Experts of a small language model: width 192, 5961 steps.
Below are experts of layer 5 (counted from 0) of a mixture-of-experts language model. Rows are named router (the router's row for the expert), up (a neuron's input weights, with its number), down (a neuron's output weights, with its number) and show model dimensions 0-95. Each number is 200 + 30 x the weight over its row's rms, rounded and kept within 0 to 999.
Before each expert's rows: a language model's description of what the expert responds to; "comes before" lists some tokens at least twice as common just after its tokens as in all text. This comes from a sample of Wikipedia text that the model never trained on. Tokens count by the router's weight.

# expert 13
It responds to: Table cell separators. Pipe separators, line breaks and numbers inside data tables of sports results, election counts and statistics, especially row-ending pipes and divider rows.
comes before: "\n", " | ", " |", "| ", "|", "0"
router,212,176,208,204,183,218,208,196,238,158,177,204,229,202,161,248,200,230,177,248,197,246,197,278,220,257,185,199,207,207,199,182,101,189,189,241,215,204,136,208,185,260,187,179,146,219,173,190,208,251,171,152,183,209,214,180,248,209,186,199,202,271,149,233,161,186,153,190,227,234,199,180,259,160,165,186,219,198,252,204,174,240,210,205,204,235,235,224,238,214,214,174,176,154,195,207
up0,188,214,202,230,190,260,190,142,178,208,207,230,156,206,188,214,233,179,222,214,206,215,176,257,195,195,227,141,173,149,178,195,195,197,228,169,175,160,218,205,199,155,219,216,137,199,210,198,191,145,225,254,195,213,162,135,184,272,192,198,227,229,210,241,231,283,239,256,244,243,238,156,247,196,163,200,230,179,170,178,204,198,174,192,206,212,165,177,176,204,150,230,228,178,182,220
down0,275,213,218,224,174,160,221,187,151,215,205,159,169,186,207,237,157,171,180,275,214,184,253,232,221,248,213,232,252,190,217,213,228,174,207,188,181,154,191,164,191,207,212,215,187,189,247,212,185,135,233,168,216,203,276,210,231,211,207,202,212,191,232,212,178,229,224,192,194,172,177,197,175,195,203,164,210,214,170,201,180,114,179,187,151,199,177,177,190,213,151,232,170,185,201,192
up1,184,190,234,199,166,211,204,254,264,230,220,223,214,202,158,213,221,248,190,166,202,177,203,162,223,225,234,197,147,213,224,190,184,169,192,204,201,218,204,233,214,239,231,231,143,178,221,187,203,255,141,183,225,212,233,187,196,193,197,159,187,187,210,205,224,226,187,198,206,214,128,226,251,197,181,194,193,210,208,166,154,255,269,232,216,192,195,226,233,180,188,266,148,191,210,245
down1,222,170,210,257,190,144,155,176,212,161,175,167,212,233,201,192,257,186,221,229,187,228,189,226,162,260,168,169,196,195,237,232,227,260,255,170,193,161,197,127,232,176,194,244,193,245,189,231,217,165,207,222,138,194,172,205,230,228,248,150,230,253,186,201,222,214,211,202,173,192,225,125,146,181,211,187,234,179,192,208,240,276,227,253,169,177,143,209,160,144,170,213,192,223,218,210
up2,213,166,172,234,225,249,214,223,250,189,164,176,236,217,180,189,256,222,194,224,207,197,218,145,231,190,169,231,147,212,221,215,98,213,186,219,176,215,135,201,129,217,217,147,192,238,180,180,197,234,188,185,114,185,142,192,197,222,162,224,217,186,259,192,175,223,230,198,248,220,185,175,240,223,221,175,194,260,195,208,240,185,172,221,184,171,232,178,214,206,191,217,225,193,189,202
down2,247,150,219,192,189,213,238,152,177,163,195,191,148,210,193,173,275,214,220,225,172,165,195,207,228,161,208,193,208,191,275,186,192,224,219,244,219,227,200,196,128,177,173,182,253,208,171,155,217,214,206,250,229,190,221,162,215,268,161,237,191,194,226,200,212,200,201,140,232,213,184,186,185,205,218,233,188,261,172,231,193,251,170,211,196,239,169,198,203,210,209,232,258,241,233,209
up3,193,225,209,206,160,201,245,218,158,116,235,205,202,176,207,237,218,201,205,195,201,169,199,221,188,177,158,203,219,223,206,198,199,207,235,184,178,249,217,137,145,195,195,201,219,232,160,203,164,192,207,174,138,140,197,175,193,187,222,130,221,185,195,215,195,251,227,204,257,215,209,188,199,164,221,226,211,225,229,201,263,295,275,201,198,181,163,174,199,201,237,208,186,199,197,176
down3,211,203,124,245,188,194,159,205,202,263,216,282,205,202,162,228,243,211,223,184,170,200,166,171,139,219,230,197,195,160,155,197,252,129,189,204,225,250,191,239,183,252,141,199,216,181,213,213,200,245,194,187,205,187,233,194,179,176,222,259,155,230,257,224,169,179,132,181,186,185,161,131,218,189,190,177,192,157,214,193,236,204,210,167,204,193,176,211,153,208,193,192,188,181,167,177
up4,234,199,243,230,198,237,234,174,206,197,222,254,204,185,208,207,180,205,171,257,160,187,227,228,192,180,204,217,236,227,201,152,239,207,164,171,188,205,189,215,237,195,180,192,227,233,204,182,136,142,177,232,250,223,190,195,186,168,217,164,221,197,191,159,185,187,204,207,241,211,223,208,223,175,206,267,226,132,160,252,231,171,221,170,154,207,189,187,165,220,182,200,191,170,164,156
down4,214,165,205,199,184,182,217,219,199,224,138,157,223,242,165,198,152,186,156,216,199,219,211,180,233,246,239,187,204,193,208,280,158,241,253,191,239,230,216,184,194,211,198,191,164,202,240,174,181,174,212,238,204,205,186,167,231,169,143,213,243,213,149,237,189,195,179,150,170,243,246,159,177,175,212,161,208,175,248,195,191,170,271,119,198,172,172,271,207,184,192,189,208,231,203,229
up5,201,179,173,238,213,242,206,204,170,231,227,133,177,241,189,226,206,190,178,192,216,203,205,221,199,240,187,194,190,172,194,184,187,202,236,167,199,189,204,158,217,163,197,213,168,213,200,233,227,212,218,179,264,172,193,191,259,159,169,241,156,203,194,234,221,224,284,162,143,198,215,187,229,200,155,194,222,158,277,204,245,251,226,250,291,169,202,255,224,165,174,219,195,226,241,192
down5,184,220,171,255,179,214,213,201,179,216,223,180,264,178,182,211,242,193,238,227,188,233,174,177,192,210,219,194,213,201,244,175,205,206,218,188,203,152,218,251,278,182,198,194,200,207,194,225,213,226,163,179,168,219,220,211,177,180,221,221,235,231,192,150,181,127,248,213,202,195,212,248,199,151,163,175,170,169,179,153,206,232,140,217,202,172,194,167,188,192,170,179,259,221,191,215
up6,230,178,228,211,205,219,188,158,228,190,241,163,174,156,193,194,250,176,244,226,199,217,163,242,222,185,150,233,193,245,182,196,159,192,181,244,164,203,245,190,197,175,177,161,205,151,238,211,217,239,176,209,201,209,201,199,261,161,203,259,164,224,198,153,224,163,202,247,147,227,192,223,183,208,187,212,196,157,236,203,125,193,202,296,217,138,202,173,196,196,192,153,177,247,197,220
down6,240,165,156,190,189,197,191,174,205,199,233,212,232,195,165,189,222,233,151,206,210,230,237,208,163,227,204,209,169,217,176,257,197,263,166,210,225,177,181,179,193,200,218,180,233,198,199,194,162,256,206,200,155,167,211,183,156,211,189,269,197,217,222,258,198,243,156,163,155,212,195,156,226,245,216,224,215,210,254,244,254,228,175,255,196,199,179,221,184,200,185,193,202,129,165,188
up7,174,187,235,235,201,219,254,234,195,224,217,204,237,139,260,201,189,216,239,261,178,222,237,225,180,197,166,213,184,194,233,186,220,250,209,238,223,172,235,201,220,196,213,175,218,232,190,165,184,199,195,245,204,234,205,218,273,199,151,165,178,203,193,147,227,204,171,150,219,195,185,169,235,171,170,205,229,169,248,239,193,227,188,168,238,206,153,232,211,198,161,249,220,163,196,217
down7,201,173,182,231,165,276,214,185,157,248,168,189,143,197,201,159,195,219,186,197,212,252,226,219,186,231,176,197,228,195,191,193,195,179,192,182,252,197,197,133,225,199,196,207,222,172,176,136,178,231,220,186,238,187,247,147,182,186,249,183,209,203,130,172,176,206,183,234,201,213,213,182,167,170,174,178,190,213,179,134,217,175,246,180,224,211,186,203,213,218,235,175,193,216,150,172
up8,186,217,145,175,200,203,254,156,176,137,208,189,176,219,255,209,176,174,200,203,200,244,235,165,207,199,243,268,218,203,231,113,170,196,202,180,251,219,162,179,183,210,201,205,220,184,186,236,180,212,207,218,181,176,140,200,220,235,205,167,223,202,193,235,175,134,207,221,169,263,191,207,159,209,143,204,238,206,181,167,138,238,188,218,196,231,232,206,204,246,162,188,185,219,131,223
down8,221,230,145,190,213,211,236,178,177,248,200,161,211,227,174,231,190,179,200,218,200,176,157,195,186,245,178,242,182,168,221,176,181,203,195,177,156,200,174,153,198,177,227,183,187,194,164,188,175,184,149,196,179,168,207,230,214,206,252,172,147,240,175,239,235,175,209,167,221,180,204,285,216,205,196,185,219,165,184,216,192,174,236,202,216,180,197,198,187,132,243,198,217,160,178,252
up9,241,199,179,182,206,241,203,220,176,221,167,189,197,182,249,184,209,217,163,211,183,202,227,258,201,211,221,196,227,225,217,228,204,241,186,183,178,173,220,206,239,206,214,227,137,181,213,163,176,192,203,210,219,182,180,226,213,194,153,183,137,226,222,200,189,181,224,225,225,238,180,196,202,131,171,205,195,156,180,186,266,171,161,195,182,200,224,184,190,148,189,210,229,169,225,207
down9,145,196,169,218,196,225,181,225,183,227,186,261,189,198,197,200,202,157,209,172,211,198,207,225,223,201,201,188,179,179,204,209,214,205,170,210,188,178,189,213,177,170,210,207,182,202,215,180,204,139,219,208,135,186,260,159,178,218,183,220,213,219,182,196,166,116,170,216,242,223,207,165,241,193,174,163,230,276,165,243,239,200,218,253,226,193,262,208,232,157,213,178,208,216,202,194
up10,203,163,205,226,171,199,170,214,245,183,177,194,257,132,180,225,202,266,210,181,175,158,255,258,198,216,187,209,200,183,168,187,182,277,194,220,201,200,228,171,244,183,189,214,196,222,164,198,175,221,201,211,207,269,188,218,177,197,187,240,232,172,211,224,193,231,217,152,200,177,166,218,182,149,231,209,174,162,184,234,143,226,258,275,198,204,244,169,173,188,241,168,148,167,186,209
down10,197,212,170,202,187,217,200,260,209,205,175,257,133,187,219,211,224,208,205,223,221,216,186,215,215,157,176,228,226,181,161,204,198,199,196,202,212,220,156,233,206,213,215,212,169,158,218,213,230,179,214,215,213,234,182,173,164,254,160,170,189,179,238,185,181,222,228,251,129,190,150,204,275,233,198,190,176,209,218,172,188,222,192,220,214,222,188,181,190,204,190,151,170,217,208,184
up11,191,170,202,194,184,192,192,178,176,216,202,207,143,218,202,226,231,234,187,202,191,181,201,190,216,183,259,195,169,196,217,175,215,210,230,218,211,159,181,243,173,166,160,172,243,194,237,192,207,210,239,181,202,249,228,167,139,227,216,218,176,203,95,245,235,190,276,164,209,184,147,184,160,184,197,231,212,211,191,194,230,174,251,168,170,126,192,181,140,201,211,252,192,159,200,205
down11,188,175,237,212,233,184,201,223,258,194,172,211,175,159,185,227,179,188,208,137,177,199,217,199,190,166,158,193,176,224,244,269,197,198,206,222,144,169,175,257,252,154,180,155,211,200,189,191,219,163,163,204,147,240,172,196,203,241,204,194,191,188,184,209,202,214,235,211,146,259,189,162,169,188,146,246,186,192,158,200,268,169,208,154,224,216,187,190,192,221,155,203,233,216,210,141
up12,231,218,181,227,232,209,225,204,182,188,261,210,204,200,218,246,206,154,195,220,251,198,236,240,218,178,196,277,185,172,187,193,180,171,157,177,213,204,130,159,174,219,207,182,202,227,222,264,171,213,236,204,216,158,201,248,181,217,214,159,222,185,175,214,137,176,166,160,217,155,212,202,190,206,201,161,238,136,206,158,229,196,199,196,223,154,223,178,252,163,236,205,191,185,236,188
down12,226,187,271,203,178,159,185,169,243,184,230,207,199,235,233,196,229,248,150,238,179,189,192,150,230,198,216,171,151,194,171,202,187,221,186,252,183,198,222,112,202,198,224,223,254,201,186,152,255,140,208,205,213,228,268,214,198,228,186,247,226,133,154,203,197,230,209,193,168,231,187,180,169,250,172,208,189,229,218,238,154,201,196,226,217,254,187,192,214,188,232,193,175,212,174,193
up13,209,146,162,272,223,223,195,198,205,198,178,196,218,189,107,218,196,219,209,223,132,171,216,246,200,127,149,211,206,230,147,145,142,205,229,244,133,161,205,217,212,207,191,173,235,206,184,215,210,187,190,174,175,195,218,205,247,163,182,217,210,235,203,205,128,184,227,184,189,182,223,204,219,190,162,225,175,174,266,218,157,199,264,177,235,264,222,226,198,174,171,225,166,222,214,212
down13,203,207,200,221,201,209,170,154,225,202,218,179,161,192,255,205,222,178,216,221,193,180,177,190,227,208,217,245,252,140,179,259,187,270,157,190,209,184,201,232,238,205,200,218,200,181,184,196,206,179,183,143,215,218,121,255,224,148,205,206,189,190,145,123,213,177,206,186,145,233,190,199,172,218,183,235,205,240,179,218,229,259,201,224,138,206,207,214,207,200,187,188,197,162,237,188
up14,190,215,221,204,194,204,206,204,162,176,192,223,246,178,209,161,220,231,177,234,200,215,209,274,240,195,192,223,175,149,218,174,188,171,226,212,131,190,236,193,193,165,191,206,216,206,237,219,175,177,135,204,275,192,215,144,270,188,227,148,224,267,195,201,179,175,214,196,174,233,202,226,214,196,225,233,189,216,193,184,157,149,187,201,209,213,187,206,188,221,180,211,162,230,218,145
down14,197,167,230,248,195,189,169,208,230,205,182,146,235,196,175,233,214,172,221,163,178,199,191,203,222,189,215,171,190,205,180,171,254,196,108,253,187,107,172,215,198,199,167,196,204,200,206,195,178,227,224,194,198,225,207,174,167,164,196,204,200,153,217,179,232,251,174,217,205,176,205,167,175,209,208,170,210,211,183,185,200,256,226,103,228,200,222,189,186,195,215,179,213,214,146,216
up15,198,178,167,172,266,205,179,192,167,211,240,203,178,178,232,223,178,200,83,225,173,135,202,206,185,195,137,227,194,144,158,175,182,204,161,229,226,194,211,208,196,197,245,205,201,181,166,168,210,158,143,176,175,219,253,232,205,232,204,156,182,261,210,221,234,184,216,179,169,207,249,223,230,220,205,246,206,201,191,144,192,217,238,181,173,197,183,211,197,239,202,189,200,132,170,174
down15,188,233,211,202,202,198,230,234,154,228,220,81,218,195,206,168,210,213,199,142,239,185,159,173,210,147,192,168,207,178,206,243,219,186,190,235,196,193,196,200,240,163,190,172,171,210,211,170,235,229,159,219,195,200,218,189,201,255,125,245,179,200,157,178,192,252,232,210,191,142,185,201,208,185,221,190,203,226,173,204,208,256,262,126,211,220,229,139,181,213,186,220,170,201,175,204
up16,187,248,251,179,166,183,185,254,242,235,211,200,233,195,235,229,209,155,156,228,210,244,213,208,192,204,180,184,172,204,139,183,143,203,176,184,208,164,153,222,232,221,186,177,188,179,169,213,208,176,185,153,231,239,207,233,258,182,221,201,182,226,199,242,156,222,162,98,189,192,194,195,224,212,201,193,169,198,204,238,211,196,205,239,228,162,216,168,161,211,230,189,218,179,143,200
down16,153,227,147,202,196,146,205,155,188,178,201,202,190,193,219,169,198,197,220,180,236,153,206,183,227,210,183,195,161,180,220,191,186,153,149,261,194,182,210,257,183,234,190,227,222,222,195,205,228,219,206,239,186,229,179,199,170,211,222,209,183,192,184,207,201,228,183,194,227,212,150,192,185,139,137,218,214,176,181,173,226,234,217,181,238,191,183,194,194,268,193,208,260,289,229,195
up17,182,170,160,154,164,194,232,159,230,160,219,180,223,139,212,243,198,196,170,173,239,183,208,161,204,233,217,241,206,217,171,203,175,197,190,181,182,134,200,246,161,214,216,192,229,168,136,214,189,188,197,200,190,203,237,159,216,218,219,230,231,207,203,206,195,189,221,199,173,193,195,200,221,154,177,205,209,249,199,286,178,207,214,160,152,202,180,196,197,233,233,153,155,208,189,182
down17,218,257,224,213,185,197,183,190,160,168,183,142,186,227,204,209,197,161,263,158,184,208,154,207,224,203,177,209,164,189,172,146,227,243,206,194,190,246,151,206,188,150,153,162,191,198,203,181,193,169,212,180,160,241,196,252,175,228,187,209,217,192,215,258,238,155,138,212,177,204,235,227,168,191,187,186,244,169,192,145,225,231,166,173,212,158,260,264,229,155,156,257,238,161,192,189
up18,175,174,181,231,146,188,169,224,199,221,211,235,217,216,193,237,190,219,190,191,212,187,184,218,216,197,188,183,275,215,238,154,124,230,147,206,188,208,216,181,167,226,195,231,192,138,156,200,212,269,192,221,161,250,157,201,172,195,196,182,221,159,162,222,267,199,215,131,259,189,221,227,205,174,210,203,225,198,243,227,205,184,205,190,157,182,215,201,205,197,183,174,155,250,190,186
down18,245,159,179,175,196,149,191,269,193,215,239,275,174,165,202,200,209,228,238,199,153,165,192,229,189,175,178,210,159,221,150,146,237,214,185,217,136,209,242,192,208,233,208,227,169,231,215,183,192,155,204,202,147,179,239,263,224,219,198,200,240,225,212,189,159,194,207,172,187,187,219,135,198,188,206,232,213,242,230,210,265,221,192,181,225,186,178,184,200,187,205,186,224,205,151,216
up19,179,197,174,250,200,223,216,179,233,200,234,184,231,233,161,244,169,270,220,223,194,213,197,132,180,166,179,192,202,216,207,261,183,174,235,213,200,185,184,210,200,191,170,189,180,206,253,177,251,205,272,202,220,171,165,220,251,162,195,197,172,232,157,187,189,224,210,189,152,213,184,203,179,161,201,258,198,198,215,204,192,229,165,215,212,182,204,168,183,196,190,235,163,169,133,223
down19,228,209,189,226,210,230,192,218,212,224,188,174,235,218,185,166,215,179,228,213,205,215,236,235,145,161,187,215,191,196,251,184,145,180,206,215,196,217,201,154,187,151,188,198,171,224,154,202,164,211,193,212,161,150,260,178,214,184,191,253,224,162,165,219,264,244,250,177,229,219,247,136,159,168,226,147,187,256,200,187,189,250,169,235,196,199,173,247,210,188,207,163,190,162,201,152
up20,205,167,152,172,205,221,226,286,178,191,180,178,200,178,225,244,267,236,209,245,202,237,187,159,250,198,162,202,184,256,212,182,160,243,194,240,199,158,197,216,209,245,228,211,178,223,209,193,164,200,249,175,184,185,221,245,230,213,238,186,190,219,141,211,224,214,226,195,171,195,181,185,214,219,234,160,202,211,206,239,156,210,225,213,242,300,196,192,207,190,127,218,183,140,192,220
down20,196,245,243,181,232,191,135,187,131,212,196,153,236,193,201,215,204,215,208,211,234,162,204,199,235,129,201,192,245,175,197,196,260,201,253,214,183,201,204,173,180,228,246,240,203,175,233,152,180,180,192,174,174,175,192,228,245,192,201,190,193,172,162,218,145,196,202,177,135,212,182,166,188,223,203,203,244,188,205,247,261,234,205,247,208,238,143,186,196,253,251,209,227,228,233,230
up21,196,189,195,163,228,257,242,207,191,188,196,221,218,216,180,186,240,224,140,179,189,149,179,150,231,203,236,267,207,146,240,174,185,210,183,199,141,150,187,186,185,178,211,197,251,135,202,202,159,239,214,158,242,211,223,242,235,244,233,229,147,215,235,202,241,155,141,210,179,127,187,176,190,203,151,228,233,222,228,188,199,161,222,177,186,179,205,230,187,196,210,204,210,185,177,223
down21,139,155,151,201,207,187,166,228,194,217,227,143,155,181,207,210,208,202,222,216,182,184,179,230,206,175,170,238,193,195,195,246,185,183,230,193,218,198,223,236,221,208,202,216,175,210,184,205,166,174,202,184,221,166,230,189,177,152,151,136,198,246,210,200,209,222,146,164,151,163,209,246,169,220,190,201,224,230,252,177,188,191,239,262,200,190,162,202,178,217,197,211,217,259,265,169
up22,185,240,209,171,193,196,189,192,275,190,190,191,206,252,174,184,233,199,246,185,244,204,250,213,186,163,225,187,200,195,181,172,223,188,214,219,169,134,167,223,169,217,171,155,188,185,163,185,178,150,152,226,196,183,187,184,190,235,191,199,225,211,189,190,252,201,234,207,184,156,200,167,160,155,169,173,247,157,188,147,242,148,208,247,243,175,190,214,214,223,206,204,231,169,165,219
down22,220,248,212,157,186,188,176,174,228,201,218,178,236,168,225,205,214,157,204,189,219,169,181,298,238,166,165,243,236,174,213,232,157,167,211,175,173,234,234,192,223,119,191,231,197,192,206,215,209,179,197,169,172,169,214,171,169,229,197,258,186,214,164,136,204,181,228,197,240,89,255,217,181,246,181,173,206,152,178,232,225,219,187,197,199,191,292,212,195,186,203,209,204,173,163,181
up23,212,250,234,191,243,151,193,179,221,170,218,232,209,215,165,186,203,207,189,142,243,226,207,228,186,196,154,193,227,243,224,195,200,143,213,213,129,217,191,163,243,230,195,183,140,216,207,197,170,181,193,202,150,184,188,198,206,148,188,191,179,264,217,218,214,218,201,188,140,237,193,200,288,203,203,200,220,199,195,179,289,215,154,158,245,188,229,214,207,268,181,159,224,237,221,129
down23,168,194,206,204,172,227,215,198,252,204,227,246,190,167,243,159,148,209,208,204,171,190,193,185,225,200,167,169,189,193,193,221,186,193,180,207,213,250,261,216,210,225,174,208,190,202,235,164,229,161,199,148,222,208,196,177,205,218,224,162,181,207,185,244,171,173,175,184,191,176,185,156,189,180,175,170,240,131,191,162,192,159,204,193,178,239,164,184,218,183,228,199,171,234,157,220
up24,147,214,218,208,216,183,175,241,244,186,197,247,198,178,165,190,141,195,222,225,176,229,238,182,263,179,206,192,197,180,225,182,177,148,193,164,217,165,199,191,219,169,209,195,201,211,206,180,207,198,195,139,275,192,212,157,243,188,161,184,200,180,219,235,176,204,188,199,169,118,110,133,148,201,239,242,204,183,169,160,134,224,198,211,192,212,130,176,156,206,177,179,207,219,172,256
down24,225,187,207,211,202,185,219,110,229,229,198,198,198,202,174,203,119,240,162,223,256,192,234,190,211,201,227,132,219,209,245,163,204,209,230,236,204,188,188,196,193,183,127,156,215,197,166,152,220,179,172,197,198,216,201,205,201,190,229,201,139,204,222,220,225,240,228,200,208,264,213,260,218,200,167,208,218,235,241,195,229,231,180,208,198,182,233,217,173,162,205,153,212,188,232,188
up25,234,232,185,217,234,224,165,211,165,184,228,220,169,236,195,264,183,181,210,224,200,194,203,207,142,192,205,226,139,220,238,169,211,227,202,189,233,195,241,220,211,189,189,150,163,157,188,151,228,213,193,214,179,177,201,203,152,225,198,245,241,244,178,174,244,206,204,232,193,183,149,239,156,196,177,193,221,234,199,221,148,284,217,252,220,263,233,210,215,207,204,233,185,188,234,185
down25,207,229,197,185,235,216,177,127,196,217,240,175,264,205,214,191,203,167,155,208,235,209,203,188,175,172,193,218,217,192,172,159,168,253,199,185,201,172,125,178,238,196,224,174,191,199,180,203,153,199,190,210,141,146,159,203,200,250,156,209,206,225,161,218,194,203,130,187,177,172,234,239,243,181,186,218,202,184,181,181,170,231,208,244,216,184,176,243,205,211,182,236,183,219,209,181
up26,204,183,240,166,199,204,232,194,178,181,175,122,200,194,153,152,217,197,185,178,189,207,183,188,162,205,208,190,196,241,213,183,228,235,202,238,218,214,190,226,200,182,194,191,197,207,220,164,191,184,225,197,227,153,178,182,198,249,199,203,147,157,202,160,186,202,170,179,252,198,205,211,210,164,162,188,147,149,260,264,167,190,180,168,206,190,140,200,196,244,210,169,209,214,229,127
down26,204,174,183,189,194,244,200,180,213,225,165,216,162,205,238,184,208,219,233,155,203,209,169,202,245,224,241,194,170,165,205,202,185,189,194,166,217,164,197,182,160,120,243,209,225,191,191,158,213,175,245,152,152,225,192,209,205,216,198,236,260,176,199,163,186,210,170,174,184,217,233,183,168,212,231,152,217,172,193,166,187,136,235,203,202,153,192,221,216,206,238,191,189,180,203,196
up27,198,192,210,207,178,182,158,155,192,207,189,179,169,229,252,199,170,182,210,163,180,163,194,238,195,226,145,144,171,221,212,199,136,212,207,218,228,171,158,215,255,198,197,229,209,165,211,236,199,165,223,134,201,178,197,131,238,189,195,175,181,231,170,257,226,168,149,182,231,180,233,179,186,247,170,158,183,208,208,170,201,252,170,176,243,149,195,216,196,194,229,131,198,186,232,243
down27,178,217,223,142,223,237,225,185,234,149,226,165,248,138,183,200,216,226,248,223,164,223,221,170,267,167,197,184,189,190,174,217,250,227,196,177,223,192,198,183,192,168,191,170,234,219,217,197,194,184,173,238,200,251,281,214,189,198,195,242,264,249,196,183,209,183,253,222,171,183,212,216,232,234,203,248,159,135,253,184,234,185,213,210,185,196,210,177,172,200,183,202,189,175,207,205
up28,179,175,211,193,202,239,230,238,138,183,216,155,203,187,179,215,153,235,153,242,227,182,174,206,152,193,221,204,239,205,260,165,205,188,231,190,228,212,139,184,212,263,167,193,221,254,197,184,195,208,223,206,270,265,208,218,225,210,205,174,180,195,160,176,220,204,200,205,275,207,236,210,211,128,155,216,233,244,199,243,227,155,172,174,186,180,217,239,192,158,190,167,128,195,198,167
down28,213,191,198,265,135,176,163,150,179,217,235,199,226,207,209,155,274,226,157,190,214,239,193,223,224,223,215,195,210,185,198,214,236,230,193,221,141,174,204,125,171,198,214,203,221,243,186,223,176,209,210,197,189,165,208,241,188,170,203,219,211,153,178,205,214,160,236,218,208,178,198,173,176,199,250,200,164,183,165,216,204,231,173,167,211,187,134,187,187,218,196,213,226,183,197,214
up29,222,232,224,228,197,227,154,214,147,171,231,200,184,216,194,193,169,185,174,161,223,251,226,212,226,211,172,218,167,210,189,244,240,171,183,182,162,185,165,222,227,250,195,235,249,205,228,217,158,181,177,136,193,220,227,235,179,165,174,223,191,171,144,267,183,196,217,167,217,169,232,187,197,214,219,160,195,196,224,173,227,204,198,199,185,203,237,139,189,204,263,209,254,219,230,231
down29,211,232,235,200,158,222,224,231,202,223,205,239,185,164,184,194,191,195,132,165,181,195,179,251,228,188,161,214,240,210,218,211,210,189,198,201,142,217,200,217,252,188,173,214,163,210,256,193,245,173,205,175,186,218,204,187,217,172,158,246,212,174,213,201,205,204,242,220,256,214,172,173,202,188,245,179,217,237,175,196,202,203,208,240,190,187,221,187,204,191,208,195,167,162,236,136
up30,182,175,203,242,221,233,217,246,171,181,252,260,155,166,181,204,174,201,222,185,197,230,254,214,193,253,168,139,175,229,206,162,174,233,165,190,161,183,247,183,265,190,191,206,230,181,161,215,225,241,190,210,194,136,214,174,232,213,241,185,161,256,212,179,199,224,197,240,214,204,173,175,186,198,238,202,211,206,158,201,191,167,190,193,234,235,194,193,223,153,169,185,233,166,203,206
down30,195,229,250,185,205,176,244,167,224,193,133,185,234,196,142,201,170,214,217,221,222,197,210,217,211,181,230,185,224,224,180,209,222,177,211,211,195,221,216,206,236,255,149,148,199,193,196,196,212,163,210,199,162,249,200,200,181,160,107,253,199,241,271,199,218,205,193,193,204,169,214,231,226,228,202,215,164,209,215,251,186,192,181,160,238,208,237,181,222,195,210,227,190,203,230,143
up31,220,190,229,192,218,210,245,155,175,180,204,228,192,225,207,204,283,156,188,256,218,125,267,220,204,200,179,214,210,163,174,167,125,231,194,177,153,262,221,155,200,209,162,167,194,183,199,231,171,254,168,153,167,164,159,211,189,214,240,190,196,178,192,168,214,231,235,217,171,187,197,237,197,193,203,158,229,213,185,186,198,209,230,203,162,137,184,188,202,205,153,260,254,255,208,219
down31,205,231,218,249,171,195,210,260,203,217,161,248,250,184,149,202,146,213,217,196,226,223,203,172,163,200,192,225,183,224,265,179,194,224,256,243,215,233,200,189,260,190,175,167,194,137,232,176,215,187,205,157,170,204,153,188,220,229,213,216,127,203,179,161,189,254,164,238,229,244,198,257,215,222,147,139,187,187,224,227,220,224,218,175,173,133,167,184,136,195,254,197,227,169,239,202
up32,216,150,206,248,233,194,155,190,180,118,222,224,201,208,203,240,260,226,235,200,206,188,172,201,164,253,213,211,230,211,195,213,174,173,254,223,222,208,178,208,204,186,182,223,166,240,187,186,207,171,175,207,228,177,236,178,208,184,171,208,225,232,113,240,251,177,265,178,229,231,190,211,180,210,272,228,232,178,235,224,191,206,213,202,216,186,180,165,264,210,167,208,199,218,175,151
down32,198,186,244,215,185,245,170,207,181,202,193,234,195,194,203,204,157,176,216,141,182,244,184,153,197,180,184,256,186,219,216,175,222,217,161,168,187,222,226,163,186,248,141,191,182,228,160,149,188,185,169,168,208,195,180,206,226,168,189,201,230,115,228,217,168,198,175,209,186,189,162,187,203,226,211,205,168,249,180,207,210,158,205,202,212,197,141,177,164,226,156,190,192,252,227,200
up33,245,201,188,200,171,162,293,139,245,232,223,190,167,195,216,210,241,218,202,245,192,236,206,252,207,178,155,268,228,176,181,217,191,123,210,179,209,194,227,151,255,162,203,232,138,177,162,212,209,245,169,226,216,204,205,164,181,243,196,239,144,223,259,186,209,214,221,194,164,206,172,216,182,145,225,207,217,225,222,257,185,214,199,167,157,235,229,191,188,172,162,173,203,186,187,225
down33,269,180,250,176,242,195,193,239,237,164,210,156,176,202,232,187,213,213,205,137,151,146,243,165,170,190,165,191,165,201,179,285,234,234,180,198,185,197,232,226,228,135,172,180,199,150,196,156,169,221,191,203,217,163,243,179,134,195,192,195,144,172,230,230,203,180,197,212,153,213,181,158,198,232,175,148,149,211,201,184,205,169,229,194,180,182,213,238,163,256,164,264,184,179,194,193
up34,205,191,163,235,89,203,181,234,221,174,188,150,223,230,204,244,189,201,236,209,250,193,196,205,209,160,224,222,172,186,169,173,182,212,252,187,194,217,196,247,207,158,212,204,251,196,246,209,199,226,206,205,193,215,194,148,247,232,201,192,173,214,201,265,261,205,183,188,258,230,186,210,220,210,218,228,209,178,237,198,185,190,242,218,187,186,239,182,157,190,182,139,199,213,194,224
down34,205,164,200,205,252,194,236,229,150,178,177,158,200,203,232,246,155,188,156,243,94,182,208,236,185,228,206,228,162,146,124,181,190,159,212,231,214,176,169,196,202,209,204,222,160,278,226,175,165,203,197,170,248,204,241,141,200,199,224,224,250,245,222,162,192,204,189,216,160,200,262,263,226,223,185,258,223,214,177,211,197,214,192,198,244,179,172,243,221,177,191,197,170,213,238,227
up35,223,150,204,211,185,190,201,163,248,199,202,209,255,185,208,165,198,181,161,217,185,147,235,230,191,224,184,235,199,176,237,143,165,145,222,192,175,220,204,225,217,210,167,233,188,233,198,183,203,211,190,172,200,192,143,143,243,179,236,197,183,185,186,209,205,199,204,190,154,235,116,199,276,255,165,255,182,205,199,198,229,208,172,171,155,208,193,182,170,145,204,203,208,197,193,229
down35,189,172,189,186,185,176,222,176,207,161,224,275,181,113,227,179,218,209,194,178,232,236,245,165,217,201,182,259,210,140,232,250,145,202,177,240,241,265,226,164,197,224,166,171,217,146,260,228,155,175,244,188,194,237,237,214,158,183,158,211,222,200,195,196,209,201,184,218,194,158,187,219,205,244,186,194,268,189,195,196,170,182,201,168,216,210,175,236,174,219,252,245,179,207,207,199